{
  "n_layer": 8,
  "d_model": 384,
  "n_experts": 64,
  "experts_per_token": 4,
  "d_expert": 64,
  "d_shared_expert": 128,
  "activation": "swiglu",
  "moe_layers": [0, 2, 4, 6],
  "router_score": "sigmoid",
  "normalize_top_k": true,
  "routed_scale": 1.0,
  "balance_loss": 0.00597,
  "balance_bias": false,
  "router_cosine_scale": 20.0,
  "init_std_router": 0.0119,
  "lr_router": 0.000581,
  "n_head": 3,
  "n_kv_head": 1,
  "head_dim": 128,
  "vocab_size": 32768,
  "norm": "rmsnorm",
  "norm_place": "pre",
  "norm_eps": 1e-05,
  "positions": "rope",
  "rope_base": 10000.0,
  "rope_fraction": 1.0,
  "qk_norm": true,
  "attn_scale": 0.0884,
  "tie_embeddings": false,
  "parallel_block": false,
  "init": "uniform",
  "init_std_qkv": 0.022,
  "init_std_o": 0.0055,
  "init_std_up": 0.022,
  "init_std_down": 0.00476,
  "optimizer": "muon_variant",
  "lr": 0.013,
  "lr_mult_o": 3.0,
  "beta1": 0.95,
  "lr_head": 0.00357,
  "grad_clip": 0.5,
  "warmup_steps": 50,
  "schedule": "wsd",
  "decay_fraction": 1.0,
  "decay_shape": "pow",
  "final_lr_fraction": 0.02,
  "batch_tokens": 32768,
  "seq_len": 1024,
  "doc_mask": true,
  "train_tokens": 270200000,
  "steps": 8246,
  "dataset": "wikipedia_en"
}
Below are experts of layer 4 (counted from 0) of a mixture-of-experts language model. Rows are named router (the router's row for the expert), down (a neuron's output weights, with its number) and show model dimensions 128-255. Each number is 200 + 30 x the weight over its row's rms, rounded and kept within 0 to 999.
Before each expert's rows: a language model's description of what the expert responds to. This comes from a sample of Wikipedia text that the model never trained on.

# expert 18
It responds to: Capitalized content words inside names of organizations, works and places, such as Music, Film, Route, Entertainment, Football, plus degree signs.
router,193,198,178,172,219,167,160,229,207,154,186,220,266,191,254,180,169,248,178,201,246,226,214,188,229,196,194,168,188,234,167,168,217,158,170,217,189,231,147,207,161,203,238,154,210,171,211,197,249,181,207,139,162,222,205,212,228,208,202,232,204,186,168,192,228,212,207,183,182,247,237,287,228,209,164,162,196,195,221,224,158,161,261,212,192,145,194,206,202,176,147,235,165,233,192,191,186,214,201,190,214,219,215,228,188,212,195,183,216,226,208,163,197,259,186,249,226,207,183,218,230,179,199,156,223,204,158,189
down0,203,168,223,201,237,180,165,276,205,189,227,215,249,247,206,176,154,166,206,183,190,234,184,182,210,194,214,197,263,222,193,198,244,206,219,190,167,170,206,232,173,207,160,211,273,233,176,219,129,215,199,187,236,220,162,205,236,212,214,200,174,126,161,179,212,223,145,210,229,193,232,167,192,187,183,166,162,196,219,157,231,222,186,181,170,259,184,203,182,166,221,230,197,162,223,201,207,189,267,172,161,208,189,218,218,235,213,212,233,232,149,186,241,180,183,219,186,219,178,165,198,185,190,220,187,191,197,191
down1,201,192,186,191,197,194,194,217,221,176,271,193,155,206,208,172,186,160,196,157,176,155,180,219,180,253,193,243,212,273,179,279,181,195,215,163,222,198,196,228,212,202,197,205,170,204,219,180,183,194,214,209,195,200,233,222,144,170,189,224,221,189,243,279,220,198,238,177,209,212,227,221,249,224,159,240,148,213,176,170,172,212,218,182,193,168,143,227,144,196,237,222,191,235,213,170,213,228,175,180,237,200,189,215,217,240,196,222,213,191,225,227,203,212,192,157,197,205,178,224,209,209,218,178,219,170,215,208
down2,177,180,196,216,183,187,218,197,197,233,214,202,201,225,182,163,200,155,217,165,197,179,227,214,182,170,259,173,170,200,225,197,176,238,216,182,190,233,157,229,245,171,244,258,210,271,201,197,175,162,256,203,247,245,217,199,225,175,189,177,209,215,200,189,141,189,196,195,197,246,174,184,237,230,190,237,196,191,192,188,247,200,211,199,147,217,198,176,252,166,208,223,180,210,235,191,210,178,237,177,190,274,183,213,155,223,181,210,187,168,190,237,135,200,228,176,238,224,215,191,164,266,222,224,221,108,169,216
down3,215,201,154,246,214,219,194,179,195,137,210,240,202,128,222,185,190,216,185,243,212,185,210,205,174,171,222,158,163,194,146,204,241,159,209,219,160,215,173,197,184,211,206,200,199,194,190,182,190,161,220,199,209,225,221,236,189,196,193,233,189,279,143,154,140,239,216,212,219,204,174,213,146,198,184,196,159,208,163,179,201,189,166,193,125,237,191,239,232,167,196,297,181,160,181,226,194,188,190,237,243,206,191,259,204,219,166,200,211,225,228,170,186,181,152,204,204,181,192,221,200,227,221,213,238,157,241,189
down4,195,141,185,168,216,236,213,199,199,169,161,210,205,184,169,213,240,180,181,185,186,175,267,230,205,206,224,187,174,197,234,209,207,232,211,184,134,162,220,214,232,212,166,175,190,174,252,212,166,251,249,178,157,258,184,211,203,174,203,204,181,220,143,208,171,204,201,151,212,218,228,240,187,219,215,260,159,182,171,205,192,247,206,175,172,173,224,271,252,200,227,156,209,208,256,256,174,214,177,210,207,231,259,250,149,220,171,216,184,195,220,196,211,205,183,105,213,164,154,221,215,174,141,219,190,205,209,203
down5,163,254,191,159,146,217,187,178,208,216,183,215,198,140,181,184,169,200,235,192,182,147,248,190,188,231,188,178,193,174,176,163,208,180,174,244,181,153,174,167,183,202,174,148,191,190,249,188,234,194,182,214,167,165,161,183,186,170,206,181,173,209,192,202,231,196,188,182,191,202,192,238,248,230,192,199,167,216,172,241,221,181,260,172,218,215,213,150,213,174,172,215,213,259,208,231,194,181,146,177,229,221,241,175,225,178,147,200,214,227,212,171,181,182,212,183,224,206,218,229,199,153,206,178,188,199,231,209
down6,183,161,182,180,194,196,190,199,176,198,219,188,193,206,219,189,152,142,187,171,223,173,218,194,236,204,204,198,189,171,197,196,267,182,198,207,192,213,177,251,203,203,230,203,211,270,206,196,181,181,235,156,247,176,151,184,169,233,168,250,175,196,166,209,200,220,217,166,216,232,221,226,182,232,229,222,184,240,185,166,204,260,198,161,174,188,147,205,222,211,210,170,176,198,180,208,227,191,213,137,143,180,253,206,206,190,193,192,171,183,209,187,248,150,207,201,195,218,222,228,246,197,246,197,163,206,207,177
down7,201,183,176,218,270,244,195,211,169,185,194,207,170,199,222,191,241,166,191,219,195,234,222,189,215,200,200,176,234,229,230,243,154,200,200,194,177,255,229,176,184,249,189,198,211,179,181,175,168,242,173,175,227,211,214,204,182,179,220,130,175,158,229,220,193,251,207,205,186,256,215,201,232,174,245,221,219,215,206,251,202,206,224,214,217,216,191,199,144,253,229,220,171,195,195,158,195,198,219,151,190,224,189,240,212,236,204,238,161,267,207,215,88,235,240,252,175,175,173,223,152,183,233,253,150,158,206,189
down8,175,193,204,200,191,172,201,169,178,151,233,219,222,175,230,218,160,179,198,237,216,161,240,190,234,210,203,204,266,230,236,208,213,198,232,217,186,182,185,160,195,260,245,227,224,195,188,120,164,204,223,203,203,233,167,203,201,205,187,250,205,241,145,198,195,206,183,170,191,196,238,196,188,192,250,256,188,221,155,191,199,152,162,199,193,238,202,156,191,190,153,169,207,184,203,166,207,203,189,182,186,242,209,142,176,172,218,186,220,208,186,248,165,194,211,200,187,198,218,197,219,153,193,187,107,236,228,202
down9,210,194,212,203,132,238,208,223,169,156,230,177,191,203,212,259,209,194,175,230,178,172,194,154,112,209,205,234,274,204,212,163,188,182,212,240,173,209,171,196,216,210,214,200,214,214,158,128,251,183,207,162,196,172,231,162,159,211,209,207,151,214,187,174,253,222,195,216,175,185,209,206,192,187,228,217,217,164,214,186,178,170,225,188,194,227,166,222,188,230,201,148,205,197,176,183,219,222,274,186,219,195,203,164,176,187,229,239,253,198,249,184,201,181,213,234,237,137,236,210,241,198,218,183,202,262,153,124
down10,190,198,200,205,231,195,281,204,247,233,243,140,190,218,212,219,196,174,164,178,242,238,198,163,158,192,235,197,136,177,139,171,164,172,168,171,190,182,226,197,200,170,231,226,218,209,246,156,148,164,222,223,214,227,227,188,165,246,176,177,190,213,200,195,199,205,219,147,212,285,238,168,183,224,202,231,186,250,169,219,208,189,220,186,203,174,195,170,209,233,217,228,208,201,189,175,264,170,203,196,246,190,209,206,169,219,176,170,203,173,210,201,239,173,162,166,228,165,219,244,194,250,219,214,249,152,218,223
down11,178,210,192,221,199,172,138,194,227,233,248,200,203,178,182,219,185,223,165,202,203,223,195,211,205,210,191,212,153,209,136,216,178,193,168,221,228,156,215,204,221,176,166,164,191,214,184,165,205,216,128,193,187,190,254,218,242,173,203,154,226,199,235,181,206,242,271,259,181,210,247,177,168,180,204,169,129,198,191,194,155,187,152,193,226,210,196,275,191,227,263,189,224,206,181,136,184,202,217,213,201,203,167,189,212,228,185,180,175,136,230,182,159,178,237,223,182,204,211,225,207,205,156,184,196,246,233,215
down12,160,216,181,184,165,200,200,126,172,152,174,224,253,193,212,228,186,227,205,127,257,164,206,186,221,260,204,218,242,214,181,215,188,202,260,255,162,259,199,196,252,209,242,177,140,190,239,185,156,189,171,231,210,231,194,221,194,205,223,164,161,190,205,240,160,190,220,179,178,163,187,249,246,234,212,181,190,265,216,221,193,142,217,203,173,183,192,201,232,134,221,239,187,220,250,193,237,183,257,227,215,176,213,198,180,250,162,206,169,230,130,208,224,310,221,189,153,218,256,215,240,225,219,209,203,197,242,197
down13,118,221,221,197,122,203,222,156,204,207,174,212,181,217,206,169,191,192,165,172,179,221,194,250,229,214,108,208,134,190,176,211,202,217,203,214,176,210,166,213,190,210,188,162,166,253,192,236,194,176,209,205,185,186,137,157,225,234,252,261,203,155,176,232,210,194,209,212,158,184,164,220,176,223,217,107,146,272,201,176,201,195,166,186,180,180,214,215,196,221,202,214,145,231,178,220,206,193,231,215,181,142,211,229,190,201,197,219,167,260,220,179,252,208,203,214,232,250,194,208,212,179,174,162,215,205,184,294
down14,244,241,265,240,205,203,212,195,216,147,156,236,188,195,232,210,186,174,238,178,173,206,223,177,219,178,235,213,193,197,214,202,167,189,244,250,229,228,212,205,201,209,198,195,161,213,191,238,187,169,226,240,186,248,193,187,230,214,183,197,235,231,149,224,181,172,215,198,179,215,234,235,194,144,183,207,236,193,184,186,219,241,235,246,172,199,180,149,195,152,241,227,180,176,205,224,299,201,188,267,217,184,189,155,221,211,153,177,209,195,189,177,222,222,197,164,171,228,173,260,178,183,236,184,198,165,213,167
down15,229,171,172,230,184,165,193,252,290,179,186,216,204,187,188,216,179,250,203,215,182,165,180,201,220,253,155,221,198,211,213,200,214,169,187,192,198,194,216,183,234,183,207,192,197,222,205,188,192,254,193,197,184,192,211,185,187,168,182,187,213,172,201,210,183,218,219,193,242,191,171,200,222,153,196,176,169,177,201,249,159,194,190,227,252,232,202,234,220,194,179,222,205,193,189,232,191,228,201,202,188,157,192,197,212,174,219,155,191,237,190,210,183,178,212,166,144,225,106,243,160,206,181,216,217,167,226,212
down16,195,232,209,184,228,253,216,204,192,177,173,174,172,210,202,215,211,200,156,210,192,206,227,189,244,207,219,219,239,218,200,219,172,260,246,179,204,202,191,159,242,185,185,206,218,196,182,178,177,178,139,180,196,212,237,193,215,112,189,224,217,231,202,203,198,176,249,153,190,179,186,257,224,196,147,137,194,170,170,219,200,182,177,134,160,216,185,226,208,211,208,197,266,255,186,159,171,194,185,198,201,206,230,234,215,174,165,244,209,221,240,224,179,170,194,213,201,177,226,203,236,166,167,210,163,208,226,141
down17,220,197,179,219,238,147,194,197,188,210,161,217,209,201,231,203,210,267,201,223,252,176,219,170,208,178,216,169,262,206,207,257,169,287,205,228,234,229,235,203,181,177,214,202,205,159,186,213,181,293,207,245,194,265,269,177,221,161,219,197,190,181,242,223,229,192,204,216,211,196,151,208,186,195,162,167,195,149,166,200,172,184,194,212,208,268,184,217,190,223,182,216,171,165,198,247,184,220,164,177,179,177,225,248,190,214,189,192,142,203,240,242,194,162,187,168,187,224,223,180,215,184,197,195,273,177,237,176
down18,156,149,194,246,146,200,200,175,157,225,181,196,198,206,232,241,200,185,167,197,220,193,178,226,228,173,186,228,209,147,228,196,187,182,220,215,202,208,215,181,230,190,153,194,191,226,222,212,186,195,179,219,165,218,211,184,200,230,156,198,162,159,160,199,178,189,225,196,138,191,191,189,161,206,201,284,213,179,222,196,161,206,209,208,185,216,209,249,152,240,202,194,185,195,148,220,181,207,215,229,123,156,226,197,195,279,191,250,190,224,270,214,224,176,212,167,201,235,227,219,181,221,222,229,201,201,209,181
down19,160,232,159,183,200,176,253,157,238,246,218,199,158,266,205,197,205,245,217,210,244,222,169,172,175,185,211,178,192,211,206,160,215,193,214,177,171,208,165,164,198,158,234,162,227,224,204,257,220,193,170,193,204,177,195,243,149,222,263,171,160,248,167,256,195,207,183,162,258,242,166,240,216,236,199,219,204,207,189,161,205,232,250,152,209,197,146,202,183,215,172,190,216,258,195,226,225,148,158,189,208,215,167,209,198,157,207,152,140,209,184,202,213,195,174,145,192,211,179,184,243,189,197,211,225,171,233,216
down20,211,236,218,204,200,172,235,206,214,220,173,146,168,208,181,189,188,162,131,212,180,186,212,238,195,184,178,262,233,185,195,174,214,203,172,238,218,182,155,204,204,172,179,224,240,243,170,243,195,207,251,225,257,196,183,191,266,220,218,221,167,177,179,155,258,232,204,177,177,216,209,186,226,192,203,158,171,205,141,176,198,204,185,243,207,229,192,208,168,235,239,182,213,133,165,234,214,205,197,222,230,176,183,200,238,195,188,192,174,154,188,195,212,203,156,213,206,196,196,188,210,193,253,191,266,154,233,178
down21,261,201,206,190,222,223,193,264,212,134,230,227,224,252,162,221,195,228,194,209,210,224,216,206,192,217,193,198,249,165,208,167,199,242,203,220,174,177,192,224,169,162,267,179,260,205,120,182,184,194,224,176,184,183,212,181,216,182,146,233,136,203,165,181,289,179,172,243,177,221,237,189,228,211,146,178,208,217,227,203,183,194,283,226,143,190,166,210,218,164,229,206,191,152,206,235,192,172,252,219,209,168,213,249,168,252,194,208,209,210,212,175,209,193,154,220,174,156,195,274,223,250,246,141,199,301,172,167
down22,246,164,190,229,222,178,226,194,210,198,204,190,162,231,280,192,202,201,184,224,174,191,177,234,232,195,182,164,215,158,180,227,187,177,167,220,184,225,181,220,216,213,235,193,214,257,217,272,148,176,211,175,246,216,221,192,202,234,169,242,184,222,195,211,212,246,192,106,134,222,204,244,171,236,236,232,205,186,142,165,191,195,224,189,218,181,196,187,231,185,226,174,133,187,228,202,222,193,203,157,231,223,200,219,215,223,183,239,163,216,222,142,290,210,215,214,220,211,264,201,215,218,179,210,222,218,192,225
down23,217,165,195,191,174,181,231,182,249,192,124,198,272,218,244,175,227,210,194,233,212,214,183,185,216,231,175,241,262,249,222,194,206,138,225,185,237,182,189,164,243,248,152,203,206,217,213,222,254,174,167,165,224,215,233,234,200,211,162,246,214,198,191,206,268,186,252,171,228,180,236,216,211,211,176,178,271,201,216,207,167,192,194,197,239,194,206,242,213,202,242,235,169,172,144,181,189,209,174,207,226,182,163,207,214,258,219,188,199,211,213,241,179,243,211,182,237,147,234,167,180,262,181,210,224,214,242,207